Weights of a small mixture-of-experts language model, trained from scratch on English Wikipedia.
Experts: 32 experts in each of 8 layers, 128 clamped SwiGLU neurons an expert, 3 picks a token, a sigmoid router, a shared expert of 128 neurons.
Below are experts of layer 4 (counted from 0) of a mixture-of-experts language model. Rows are named router (the router's row for the expert), down (a neuron's output weights, with its number) and show model dimensions 0-47. Each number is 128 + 24 x the weight over its row's rms, rounded and kept within 0 to 255. Numbers have three digits each.
After each expert's rows: "comes before" lists some tokens at least twice as common just after its tokens as in all text. This comes from a sample of Wikipedia text that the model never trained on. Tokens count by the router's weight.

# expert 21
router:152143045104101150078158110151160145151131153108141180097149136132123140142115142121121139125147137143172087104151077065119140176123087113124139
down0:144047090117116122144134123113140140182123191142084203125112133130125127117139135138087118107074090100103131131148124116106134139116126087103140
down1:161119132106154159166077120130135093123149091103156107103123133112145102153121121145089152122103157131121115148114147109124104121133132088074144
down2:163133126115138162112150101089136107076145130152119165119145188167131169141075192153151160155067115139153143133142138162083152158137137123156104
down3:137094096115168082090192129116151078119154100118160137136122139136162141141091135131130167192107118122131114116119149136149096113098110153122107
down4:134124122120114126125098097149154159173156137101125147137111173104121156117156124117095114135159135133123088093098117097105112122179181107110151
down5:138104105142126131116128076144138108111129117147116156131114112147171068096166125137061180111156114102105118158109065118117139118146115132162162
down6:135124081117148136173113092121126061137155138090140190127144137162137129128099155120094177124146123151112180091112119118113105125113126077119133
down7:120113131135093127102112087145131121120123164143093166114179121112125135180109114120136148124120115211160130109158108125153145163138139098114125
down8:088111141141111136128145126130136118120130069097097148115130149127141150120103110127136147133138097125106139146115156144122109130135133093117153
down9:132100116116157128133134136086137102154141135095106125128106114078128117089081112108089096104149120101117131106112110106140136130144124090090107
down10:089129111118147135156111109118099080117137112099130104125165072124137118128096130138170133129074186164160099118124122150068067121076136151135104
down11:084120094104130086103134102132122056088086089145135116136173138103116112122137169147080120117132092120120116182094163137089113113140105162134109
comes before: " the", " a", " his", " an", " its", " their"

# expert 12
router:107115131160106153081179158136118115129126158142142167139105108113092129111151124140114091136108157133117162106177145127141139173091134134137142
down0:177142129139101149124158175099144130125178142090129146110138156138207140135136124129124115139116127123129120150143127105151135142113098128121116
down1:096126083136170109114152110138150119126102110147155126119137149103104160152133092123150146117109085132159106101119132089100135117133102113142158
down2:111127154106131152127115105133119111129120163077106103110155154102119100096076078141117135123126121140120124148099111104125127151122112104111126
down3:125139127148176175120092138081116095137174131103111154118137109131102114158181102083135138131118139125135159105136076133108125112118117144094110
down4:121136137140139148179122111135091144125091136113126133120133135143153144116110120186138148103135132144137088123146163106138138123140114130126100
down5:150128120146094127144146130148138175125116107142146198127138111138137075135129128117130122141107142149174139161137135127087119125148095143119126
down6:118138058093150121083087096133122134119102114140144101134129151109115173110165130138082131122140120133120144112120132151102107125134116045124116
down7:145172135102102118092162108147098154154170175154119131078116127112088143116109091151116087154128124109092131123144104124153107168129095163093134
down8:130138161130135172113137107107089103150147145110130150121139122076162116178185103158140110103117142153114124101118122118147163120136142139099086
down9:129138103117154104132144106137105130128134145137101123121134115128133164156113129087105147141117151097116128089134098152153087114113181125154091
down10:153138097120112087139153064128109135131102151166116137139106123154105140118155109099129182105098141111148092138131093089142119139121131122120148
down11:148050122098128129099172161130119156139140113103115169129089127093106164106134139175176097089139113136135114099124132151139138077137117096106146
comes before: "0", "9", " |", "1", "3", "2"

# expert 10
router:168146134117104128111124158145168161130092118114119108124153160079102155132105092120145103091120103144153132086133167116110120123122109128160156
down6:139130138144096169074089119106165070101123169095152096141129140108172121132123128158136109157120108092156095118098152160144132175159154126089119
down7:139108159110087094160092145118124138140145123129123166097173145102057137145122138149121136140120139121137105126104142141118103144154138108117155
down8:154111150131128148092167104120140116158097127069113099107127156110158076116121109107151154137137128118090162100094137141122136079160113144141100
down9:069142081118148089167154152146127136139073150121152108091113139163110155141089147145134141105133100072153123131108101127114121100145118123142132
down10:128135173137140132090126111121114107115153107145114140121092092152125101192163121139136125141119099121149101165109115158105115129132155123111137
down11:121156144089099114170108160179135158155117146144093145136121136155138123168121137097092159128104188101106130170174125146144103132145119135106064
down12:156129109150150147090098123175159139117120155138121101154120135152072110130135132144127141147150131138145095149076129123121134148141148128129126
down13:109131113174101139109135130118135111150114087157124131170113124155108108141177130125135178144112153085139115133123150124143125075130099157142137
down14:081126116096148127130131138143130084173085101105126146140134052111084120134154169132155129118131114136110096117152152133144085174162147088123161
down15:117096137163175157103131142116129142132173132119085159148137119137127106129145145125135140129142141169109156138108125146128149127156125133109145
down16:137167138139136170073138155110136091112108119092143125136110127100127096135101128123172123122101135121129173135132126160112124122142105119098130
down17:089122132057102133136149132100136187111103126154135092100116097106076133158140167138139181118114110141151110118149105119162144088128124130114136
comes before: ",", "\n", " (", " and", ".\n\n", " in"

# expert 9
router:099142153133165118135163121130111135116135119127139123147159100106127176139109130095128138097119115106107165158109069138143160136127113105147180
down11:166159074141091090122115128122124176130135161121168147107143140097056079094132126134156131098125114140156086152141124156112140100142136124114169
down12:128116137150144114131123132114152113162157108152132106140121160118163131090162135131114158138153136163194145134166135128111163160126149139069097
down13:089145098068129083144128130161112089199113103138136163140092141149101113112145163164109126130108155108095151148128132142140125100101127117111134
down14:110118109139147123150066097109149101158087122127112126100129147100093111137161132122109126130068170113134159154143106144111102142100103143142145
down15:079135122157147135104158103107121084121115110120128115119165149109126158117102131119113158152132113150143118096133146145126093136141142082134151
down16:123179080133111165123116116140126131119164139107147134154164087119113198121125133122126116108135141145118150156177143105119131124126126140153170
down17:144142140136178109118108102127110097170170138126131137133123110092107136103158095128101155129122137177154176158151124138142092094119133122155133
down18:131156157117136123120148146085122134129146171102123116102160134129165117133099132119147126162079184123128179132136132139112129157110114120126098
down19:110086130164166126175071094101152155110111111098104099126084149096157135106128145123123145168115111164105135114110166140135122092137119158108128
down20:122149119161107127087152091087148155165132153143138137109113128151133123117070121134111107104110111179106124143130171120115149098135110136156125
down21:098107136143149113133113091123106108129114147126150154118120156142129131169107118148134111143152099111088039168103120116110134122136120070116123
down22:094064138146102130118114120127134144136155128159105170130145099148116120130151111159108177126116100149197121098111086146159153116138150111079118
comes before: "1", "2", "3", "4", "5", "age"

# expert 2
router:137121141163104153069120079167145138102119124140131133150128123119079148147134133144148141077120093106121130104108155120124148146135121122121167
down19:123126123104140091130123155133132113121137134104132114132110086130132125128158194120087136154056107119086143099122092131130135104113104137135109
down20:197188140110103153140116146107157147119138158081106139125129105146129102118116085127173151126106142123140152164133132139125114093106151089126121
down21:131108127122124116103066123123111169102147132145121140129124093156159120108119124143176142111122134146109108104177062160092095152117101122111106
down22:148103148129159142122124102112145097170090116128149156101151117124134116134155136155156111106143094129109151118085124122103163153098080124116124
down23:099071142123110138080133162134118133116123099144124168166148149153113160150126116134140126112159103117101106128138185151137140140141110104077102
down24:159104109117138145121111112151154154168089170135149093137115117106120138097144168154083144145145118137147086109114147080114117123161157067116137
down25:149131146099144142148166139183162111129129135095122137114120110124102144136109138107071124111148146089106127115136115149137132152133105124106183
down26:150124113092110142123117176126123116134178094147082105124124104133119143119074131111085155114122122082087161094133144174089119112136180146141117
down27:136152154155151106158117092126109145144158107086164100103135121142156151055155141093145144089108124143115146109092103128143130145151128145164134
down28:132102155161162118085121131126055119138142091109118086106104094091148146154144080155094146122118141123112109124100121140129155116129158150108142
down29:140095125095115155117135116142111111149164152158109153136102096152178082159136146126097123126104109106109108129142082162120166124128104127124134
down30:107148119171112156176191150151146153140186157141076138136149093129119136134141126154131101115136127123126133136125154099181140131122116145162150
comes before: " |", ".", "0", "–", " |\n", "%"

# expert 3
router:127104107130130131051148203085149142126132110139182125124141119156109109162143145149113067146148116121143106134123165118169114136101129169182105
down0:140150119113122134154157117119072096132153124136125137088135171135077106109162124120105111072168164105124134116144145114129149110083081115134113
down1:141095170116113159157118093118112141127135155106117126137159131102113145120091168135125145099113149155124111113080206168103126100115123104112126
down2:123142128090129138132150164125136138140109150124118119099146120131150090146156167148122175128091171135130112146132127145167131190114155137110140
down3:128137125112103122132062110136092118096104111176129068126138156134107093106138145125137101098168140095111151115167189129139160115133129127097147
down4:182138105153105128090113072164146148145118153141137108098122109116130120119088123111135104132138109099167116118112097084119116159148124137156124
down5:078143120148148152115124157110146122110103092168108133086137120094109151134133161125135177106151134103095170156089135116134152113142129128147123
down6:165165148119106137163104159141117135109141138138124143157111107131132149107117145176123090099093120135116109107141136128129113142167133120138163
down7:117153130124147099161154160096141150141121128112158151125149131119129172105157149068092113146128127131119118140130116148147151076131157103104163
down8:125181131113141104137192168111122171140118129096103144093140157137121116138119131139161127117119139110093115159109172115125125139147113155129145
down9:126146094131124126134141152105143163148092112115124152164125132100119140078140128121128157142133119093145132142076153116104121134168063121134156
down10:120112174124134095130117097118157141111199116134086121134171161139137115134110138130094117106134123160142158127124156121135109125171171148102130
down11:119160164105124148126185109132150103123122134132154116111138124163104140152120139122103143120112144092132108117151113138101166120106155125139080
comes before: "0", "9", "1", "8", "2", "7"

# expert 30
router:128129140124112117121141122146148134137084148155113134141111125171107141132124131119179094117102086093135115152171159117108117156101122123139166
down9:105140146115091133118168118131089077126109117097182113116116164137094139128135175178127131118167126087167149129104171154148162103135158119099166
down10:113143138148088138085128164127131117100099163129134089123114143088133132126149131155111107150118104150110138158095109163133146137121120154113095
down11:141167119144139186100122123092115056100145153117096120149114108136150087142157108084124130116148123126113148140172129107108158100115120097123142
down12:104170132148137173151106168101133138145094108139182125122117138128184091133104092117100116116133131130104140167123106143166120117105108117110121
down13:165126126149168147089129088078133150126175148110098147089163161143177118138137115137089139131127128114133137140089095153093104139163101133106112
down14:146150149106132156131110111114094080147139069112112127137098135155134131163172108165156132090138118143113134165084150151135177154092098120086097
down15:142097120111138140120127134081141106093112130132138140093141153157163143124132167158107164121120145109136128100129110141145130144105121116113106
down16:113100099097160081171144158141154176182118116098101163160141137109183134112121132133124125125140169178122135125098105131127143116129131113144104
down17:107151197152141130134123082129122136133127122125126146105120140137164135174155111131166095124171152161074096137152146152142123142145137123119169
down18:159086146113125141181097111121150154128100125113087132117081115117135110073138140120138123143098185130079125126115088123132126129120151111146134
down19:076085146102149084153136140166139168153093132141129128139117121126130142115133108150144122159132153125147118122103095151146088105120122127139058
down20:115113158127137114099121110167130116136167161124115124108137146126151125146124137163181149157101125094067109095121120106090142122113117125131130
comes before: " of", ",", " in", ".", " and", ".\n\n"

# expert 20
router:136152084162159136129150123144109146131108149143136138106135118165135097121138133076124111104139139117124175137106154118113165181150128140147157
down6:119108148165124111142151104130134160144155151132102169149148140112134143159135063125191105130152165151109153170088095132118146151126157130128170
down7:116156115155142155159134104141138110134109073122145128114124108143118155105135096097142120122123163119149098113121171143193124078133108121141135
down8:172103120109160118107158170116137128135132134124172128093187144101155107138119116127130127146123129101086097078178110136113147087141116091126163
down9:098133100114114165144100114157117093129133124123147115124144130147101161139129079154087133122158182122075124112142112133120146088153132112130100
down10:141131098113117118111148138138117146155146145132101156090116133126050122098122105098156098125157136104111146138085137117082175067150128092106131
down11:122088109116153119132169122105164119141079106164144119147159115100154152070153130121140152151136151142079109138125130132116129190072124123166143
down12:149121113150129154098117080125138139117112164134066180119134133123136123129155134118090085126119130160116105149133119130108183088137088146139139
down13:161072134146146161091133141165111118175136133110142105140121102179146145127149144120134126129101112132068069138141121169108110141154125109178108
down14:126100149109133124153107158143185129099134155096146078124085097147189138105139067110125168108119105127119086115109141148137117117093112090079137
down15:094103173101189101064150153120143131132151111086141122099121136141098116130158111085124125122080104097146061126114123162153145158104122125104052
down16:132120165160103152134122081145130082127138118138127099136133137149108119117172106121118124109175152101144168130097124148091112098137119130124120
down17:142128104160110158145121133139147084133127109128158137137130143174174104149094128144088107119123151127089139177144166130106116093132137119153122
comes before: "-", " The", "==", " and", "The", " he"

# expert 28
router:121142144127111128067136130139131127114156146133165157114119141135092184144101108165100138131129128078112099124142153123152116141125119155118160
down9:157138164132097122122105114120123109171168178150069091126100141144192096126118124084098137145094133111098125108125123114121092125111115147139140
down10:089135138126103097148150131113106139177141148122137092131139121125111127136112129120141093197162102135173137126130077152147102146085090091171077
down11:143160167118168148083132122127129100146123126093137135128157194147179124122080128134117134109122111131139126101126123155120110093121175112136137
down12:110095134182142161141175106120124136129106122109104121109122167164158144146098108184110113150104109108160091112143116169142117131093127147105151
down13:156151107124136156135086116122127151139125131164105101132113100146124120132152141128104101100086142099122174148093136139125158152114143142167108
down14:108123152132136116136121140130167162142141068130100145127154110164127117124133102062153164159127129142149112137132150115140137102115137135147143
down15:088096134136147124123111059100132114131162144114139143135099122119127130153132148122086116143188128123146174157093149145103190090131107147111151
down16:098137146129126101116109122106157148122182083156100132156154177139124107127130110129096129066124160144151133122124151119157140087139180132106119
down17:110142132129172101154148149127094127137168112132128148122171171137129101167140142172115160143061152145152171114097092129111151091147115127084126
down18:115123158133147068149101166129056128162126128157124097116099138097158104140207105133134131096140147117122101084094141099138117126152151144111142
down19:127138104121102155168092143127081126116130147124113115089113123124124097111162120143107158067165123085166157157096134195105116125137125121126101
down20:131108182172121128071127106099111166154110125139112127144143129136120153100133144154087156139088098181138135134123109164100154131149118126088123
comes before: "0", " |", "5", "8", "1", "7"

# expert 27
router:121143110128141158143160165136112112124120140114153130100139113112035139109130077122119145137141114149141163121138183107133099162133129132155134
down0:129133133188160102151142178160130098168120122094158107103131091122108091156148133102136149126175140139163100130129103137154143136147132128170133
down1:110158152160122161138127125099120118134150118138117146150119093148112105096104140145159139112141112103160117138127134110132081099113097108171144
down2:101138116167153160111150136098123099135151164130111205131138132138118120139144141130109124135102154136148123106162145099122122103119130151124101
down3:151133124114179142160114131111169143127154157125123149155092140090126094111102136182073115090130103092139158093135171109147181147111122125104177
down4:078134157145108138108119167142119133156095105117145177116132122104131118117130132118129114107123141138132080172134081104115130133114110139140129
down5:116075091109129144128144114127146129128112137161095145101129106133093167127158150133084152108147109116112180143090102177077131144091116135106117
down6:192103129143129112085091120099090079124096173153132110111110126110162099089121120151121140110102109093086124100127135123114160164152167114102112
down7:158106121095150126134139113115131110119135150156145086107117115117130095156101126110104114089135136145124116119095128160114145128134076096120135
down8:138133106113127133095110147152115073118112144132142166087084149109124111151119084132117124171142189111111134097125119170111163144108149145099121
down9:145130160100127085122131090154137101148191118074145151129138171129162143124095145164124152154125124078149137104118142143167100119139128135136095
down10:123135114153144122124137129082121095138158090120112120194122125163148144084190125177125163118086066110153171076135122154129155150123123156112094
down11:124101203127095171128121129091108082097119189115100137128137141162164122133130138165140150117136166137100163108128104170155112155114152114125119
comes before: "1", "2", "|", "-", "3", "4"

# expert 7
router:145133142141118184095127133110164141148129149156156114113128099130107121136136113119120099105153132046133096108140117129169152121095117124115156
down14:136094119067147116144100137138104132085160133172137128129114126129125142111139140125091130169153149135102118140106125133120113176112129144100097
down15:150100086101099153099123080082130138121119078118159187147111133151147115125145142137127179132106090103150155122118199124119117131126105120131115
down16:129117116169113110129145112123181145142141141127169124110112131087132161143168157127155105144120118122118154160100159156113119100143102124131155
down17:131151137165158093158155134084123148156136133108108158122148116118088118131149111142098144154106109157114172113139097141136130098146113108100156
down18:118113165153155141157089133148112131163159157126124117173155156089135120110195101132139136092125144163147104170145141083112143096142106165083111
down19:145071174140138134119152079136115138159153112131127132160083132119118119105136103100120100110131125131110142133107169114108105133149112133131162
down20:139094117169180148085111129119118159113117116094131125132134142125141178089126124127163140095115158080145129132089108127090104112140144140092123
down21:103112172158126108136118150128125137098123135111136114148141126120135140140137135123114156083113155156115122150125119094114165118145154141105133
down22:137122102166112160118164101127149128118116079134094146108146132151162143157122127099125182109155110165092143125123135122171152150161151156152120
down23:118148150130132143096177094150126120145158131083164109133144143119090122148128122178128148136125123151181092175155154113148110104146105157111140
down24:148141145156100106168086150087119108146083141135139113129154103125114116149149179126116119118090107126100129118123203121145123151143150151128150
down25:126140143161161146108120148121111110130149113105112128138166095149154168138122161142111137177095116151081120158127219134080100134145135125150104
comes before: " ", "–", "),", "born", " —", " –"

# expert 31
router:097187157133076145126122141148133146104156185132142166118161104132126152148099134162194119148104114102098107116146152127079146130129102153144136
down0:096124138102139115145150129141102133122149186138103161108166140090111175192097154150105135167125155111124147100138099112085084106111122115118150
down1:125083102048142108159154124174200084147115124159140145126119100125134129123147112120063169138136087142127141162127109128140112112141186142132099
down2:186127147214113135123114131114143130140132128124134122131126150131109086114140086068115105119165101126107094151137143106103114125143168128116185
down3:139098139151135151129126110135130107195113160154062144149144107121120147104153123087116137127130116152148136104088176108098095122166137106150134
down4:138128115177115151119126121160148126103094122150163129132082145141102108149099145146113115148167147128153102087118180132145122120106112148120145
down5:136124132093136100145144116112112083167130108116071122124132128150158127099194102128086114091074128173148152174156135091107103152109123165132112
down6:199141116121138119134135107164149098168110091124058138093144120132132114115096125137129120095118143110129095123137134151158105101143126105113117
down7:136192151123107126115126161126147130126108103133094178124094148082124061164159137180106137087149163079156116100123146096140121105128104123188115
down8:109123165150125105105121100114116107149116134098098134132102119122151149120176134123160104138132143125146138122078130179141156139131124143084155
down9:113168125086143127120123160111152127147134159149123128162121118078109110110120171105108095145124161087112181137145139149172143153131094102140101
down10:147113123100150138135113108079143162108147112136105123144125136110139102076187138117112068149153136155140094124137150089106115110095136091122172
down11:144101141155175146106121115123120141165156162166094108153106141117158139087170115164145088106101159195122093112169142135083114151118143099107084
comes before: ",", " and", " (", "\n", "\"", ".\n\n"

# expert 16
router:126118134115097151121161070161160114131135097112162104123155118076115131158126130138122114126118143153118120099153106119123093152139115170128124
down9:140131111116160164121111113153142126154134146115103145126105121108117121130155160122096092149116153094128070115102121086139115110105114083106141
down10:137116123100142143090131095106128124107115098098107163127092147103182105124107107138088132113180149105108166138120118129113138109130115130158122
down11:136112152114105089150098173092109151141126084150160160093124130165128118132136153128185107110139113126150090135117096154157137116137113122087099
down12:125164099160114090119112099134106134141106137123149102149133140140094134137112116142141181106114111143130099140150125085122150121138158073128146
down13:075082075174153153148133152139117160127141093151117133135133096106082087106149118121136128147101140150127136133105136142148170127097096114112147
down14:140139105090121137106178155056111110132139087140076103124126130136123141119109145175121149112123106154118074103118137171112115121120153139123135
down15:131168105151107139160127126120161131117070159135130149130122157165120097157142118121134143090115092128144120092153130111112090154135157156111117
down16:130106155132138083119113130085083117124104094140166113161094161145152103104133084146122133105138149166104113139105139101102151114113201137129154
down17:152107099127102097103112139140144128152115167131106144154064089093137163149142135086108099113150129141101142111140099098141091091067135114077134
down18:120118142099115124117137120088127121123139134101129167124119080133125146142121131145119121140174123123140113121111119094124101146156080123162117
down19:102162117122159116111155153129128105155109126102152123073137176167127153104065121140156127153137156132141123104090099107109119158107109061097147
down20:108114112142170066123128073165130148129123154169086122086143112106100103106142085122119145161130170182155124150087095110097110103143115122107121
comes before: " ", "|", " —", " +", " −", " %"

# expert 17
router:130160167178088132147096139157175187087124178124137119125141142103127189132102136131161131166125145102137121105154157120138132120142094112155105
down6:125142120144147155102157131152148128129112123145165110137116151140091089152123144099177146098114106088202158164123125085089096159150127133138153
down7:038113125118109113151121144114123137147104125137120111097156115141158110123145103128132159087114107129149107154097143151125140113151177138095125
down8:087112116153114155129108084114120063139101079161101163139158121150134159129151115133110135130118135127129104143118140172113090121145116115122169
down9:182101182154152128121114111181137155127149099174118129134155124135146105077153144142122104098117178128142116141086144161100114111137137122118142
down10:118120128123105125086142077136113111126123107126139094146150162139132119141167083158166155089144072113139147157123125145145128121117150124097140
down11:095146093156089110144125122088116142168122138158097118123106157144117111072105132160139140131118128128072149119135114107094147069154138165100128
down12:183105107151138115095102136099150075157104071070145122135124182133112098110110120134113130132116136111155148119157147130124156111159137105107160
down13:187141123110074139096125084113060071134107184186141114085163152109155158132120143140142160136118125110146091144124125096136144128110131155116131
down14:101133093134135133149115150148091101132087109135127086165119147133112148121087138135123135126127178118153122085100131100115126151116142146073129
down15:174092178139137130104134138158142136153153161130083145116110102139130108128131111127117134091174115112135137131116136147151128146112140112103141
down16:106107132122145121132121134101109116120106125160125094100097111123175139165120094125168165151141128140141091104132162143156082131112119147136146
down17:128127096110141093159177087110108129195168092134116123104125130095073139146142104150090157078098109134142086104120176129152111129123149119133116
comes before: ",", " (", "\n", "'s", " =\n\n", " was"

# expert 24
router:131176141119089130106153119162146139146104168136117106090126108103113117142132143125168110153084119067125091153100125115148137103119127182143127
down0:153164136130119148124145156131114135189120116101139131111118153134175151115131136103084094136097151116139180100164112095134144063132107121114134
down1:108101179105107127109118145089109119139146152122164146129094127119120118105164095115092147071130141144164105159087125126109144121155122115115157
down2:114152126107125123188119154149139117167115113123135113118183139114094115101157108164155101105117181149101171162111091103123109107120080150175111
down3:091138165162106188067127095142130091135125059120093104142147121150156099110150130110152164114131150160106171104130088097104164139156111137140149
down4:143091165142138140130147102103144101150096083133168155089142146127116127102149139131177162114097118149135119131095130136095151099125150123146061
down5:113171137134120126182119150115140087138144080124087085101120107134162092134104090137147179167111117104118110096130159178148109110137152116124121
down6:144066113172105117143100094148133151135114151132078149162164100121094131137104128154112099116124156146150144080150159120132151141128141136097125
down7:150059166111141103174126105155147123147139160145117140107132115071103155078139164135140155131084112143147161196099125110120144095115157144154151
down8:166120125111147144157133117143127139126125110123125160134134130105108112145152096138129126139141121169118127153073138144086168084138160127109162
down9:102142160191140118138152164130122156131113089119126141091076147166123121069127119148146133133125075152079125151087091143134157104120149141131095
down10:105129097160098145119107076130161151129093160119151146112161119140163103099084106097084092135152139070124134089130191149161116120103120112111114
down11:098133113143151147092152136127121139145095131103137128091161147158106129148153126155171085160127164128096099146072118136080138099116134095153124
comes before: " to", " by", " in", " of", ":", " for"

# expert 26
router:142177058124135144081169122135137131136156130129157126088109154145124140113104104102125145134120166098185076135121099119133156152122114120122137
down10:107114121142150125118142105122105089113147158126091119115129092136137086102180171091097123171109160132144087147113178141101097084149144116127109
down11:134089180103106154127125116103124109128140108143148088120122099082140148118116125138119115159112132102115136163095119166169123126142149123138149
down12:139120128119135158099118137107120084130114135133080196073139131120151122096125145155126143119076084131133131130080181143117110177111128116108158
down13:118130122119103103196096123163099115130124129157149117122115134170144139138150141111155145124127129148127151113156126132183088107099114113160137
down14:087079148166103181157149108084102089141155087113152108131098118124126136123100143119173137123110126164123153160153111138130088121104188115133158
down15:166119121146116096061092085160142114122137134121131138127149154092183085144155143135172156141145125128192128173114108129127111127127127147134141
down16:152137179125113075152123104094117101174124106141137140097171111109111126126108122117139110117113159111096168101094121094146136164135143138112122
down17:097084142125112110140110196160145133111124049155113118129116099104142095102113128132089140107093132146132142151159108114139145121141172172117100
down18:131094139088176095072102116123087146125162121103122104136119160123134136068145099127118130142074173160109143132116115144111104141123134124087111
down19:157127124160170124157105150137129145096122137112141136149089147085172178139141118148156188123152141176100138140139107172130109126110161125151104
down20:088146159159144169108125116108100126158094098100096110105123129108121125117152149154128135131131117146132142159155132145129105118164132102103121
down21:109124186163132141127159155100096121133124146138092152139144107160147138122114139101172145076106135137115137120184143175111126094119110139159100
comes before: " the", " a", " his", " an", " to", " her"

# expert 6
router:091145095101131132116129117122128169110146119114136178105124128096098154123131142123111103104124100139118113174111080122094140152099105159123148
down0:165104099136168127163140105133124145127137147131140142104133093131056095103100149119125124137138100162078167095118119140134155159145115150091134
down1:138103126099114127148160169151138167132136118135094090150141103152108090136146143088127131158108120148128086130102153151104089143174129079141124
down2:116115159139127135155126155139158172158099126174091089111170106125084148113137092093104160109117114165090139124133137129106137081126117131117114
down3:135114090072133112120129161148134113134072132116135122120111168129143110158181139130149143105101086130146120114128110134143157107114149116156138
down4:090115180092162049100118096105111102089137131117118124098148191130113128126098115161122158147098152117097105103119129096144078159113157130108177
down5:106138135106128147171111156113131103107145098166115073130109110151096169116087146154089131145153125116098119135091168121141119194117148124139080
down6:157150145137136124137100098146091167132108159162123039103098154135108109135130098133127136065134125139101132070121117120160132146146120148114155
down7:130138119162114146139114066139147121144203113087094120088137147107130150090112153136127130134117154138158088116135138125118131205143125150131133
down8:142082077091113117104085100151161137136145176132119144111126129135102105140130128147086148095161152143134127164141105143141164155156157116117121
down9:144118108174146148137121103169140110161147154143114141092133104104134112082179111128098134141125137150107116124097073173113133136141117096166135
down10:125089055126135111175120090129141127168120184090120150128133125115176148105152094180131135123094095123124157118083114094077150136178111113147141
down11:126174116134143110101180154085113119121072119112074152140119127140170143142155142103119125146131139156089148091099120156138120101148130111123091
comes before: " ", " •", " States", " P", " \"", " Born"

# expert 18
router:115191084139116138110143137139142123140130144146129086133136161119127122092101123117129116108103109159143103101176150144076119125117134103149131
down6:126110133090121158134141164083146173125130137124105113141123148095105145118152148122082134138137108092135124184127173110144137092142106105108173
down7:224134140179122138107119113086099114146164086100132109163106155132119086107110114131130101141152122131103120128107122110123136083155152130105144
down8:100092088171121106138119087131150119135158126119111095121129117117150157124124112139104154147119095156118108122087198128130119141174157107136137
down9:080137114152159122119145108129059091108143102117128116140125119177118073126112133084110133137151123141121123150104138107109131121123105145164120
down10:065120141166141123094134140123144144114103130100102151106147133177146118130122131138151149131105153123153135145122070113117137165132132143109108
down11:111100154114151100156157142129168146109133130112132175100121113134141139137127101126143141095133146147146123127144105118142111164150144167157137
down12:130116116127111118193139136087105104122110126120105137098090113149130133151117170107139059117122108079108105137157172146163095191129116118098134
down13:144141135161141127109148155154065087150124147114141117147109109143115178150132112150100168145152119108173115132120136110114102130125110167110165
down14:133114139148105121122137142104118098102177109127122105144099142127120130132108132153128120128103149141110095098209084100108158137155135156110133
down15:107161126148096152150111130152110112123182111117113165131120131110160118157095123122101104072125131162114109136154116123099060093137139119105134
down16:111136133114132125128070071108114099144148161116147106098111159128178103173184119079095152114143119124120155144140097154123141133102128145105150
down17:194102139147149139114176128125140141162137105132069168167132116103160129107129121089093131130116140136097100115148163140143091136110112122124121
comes before: " in", " a", " to", " of", " on", " be"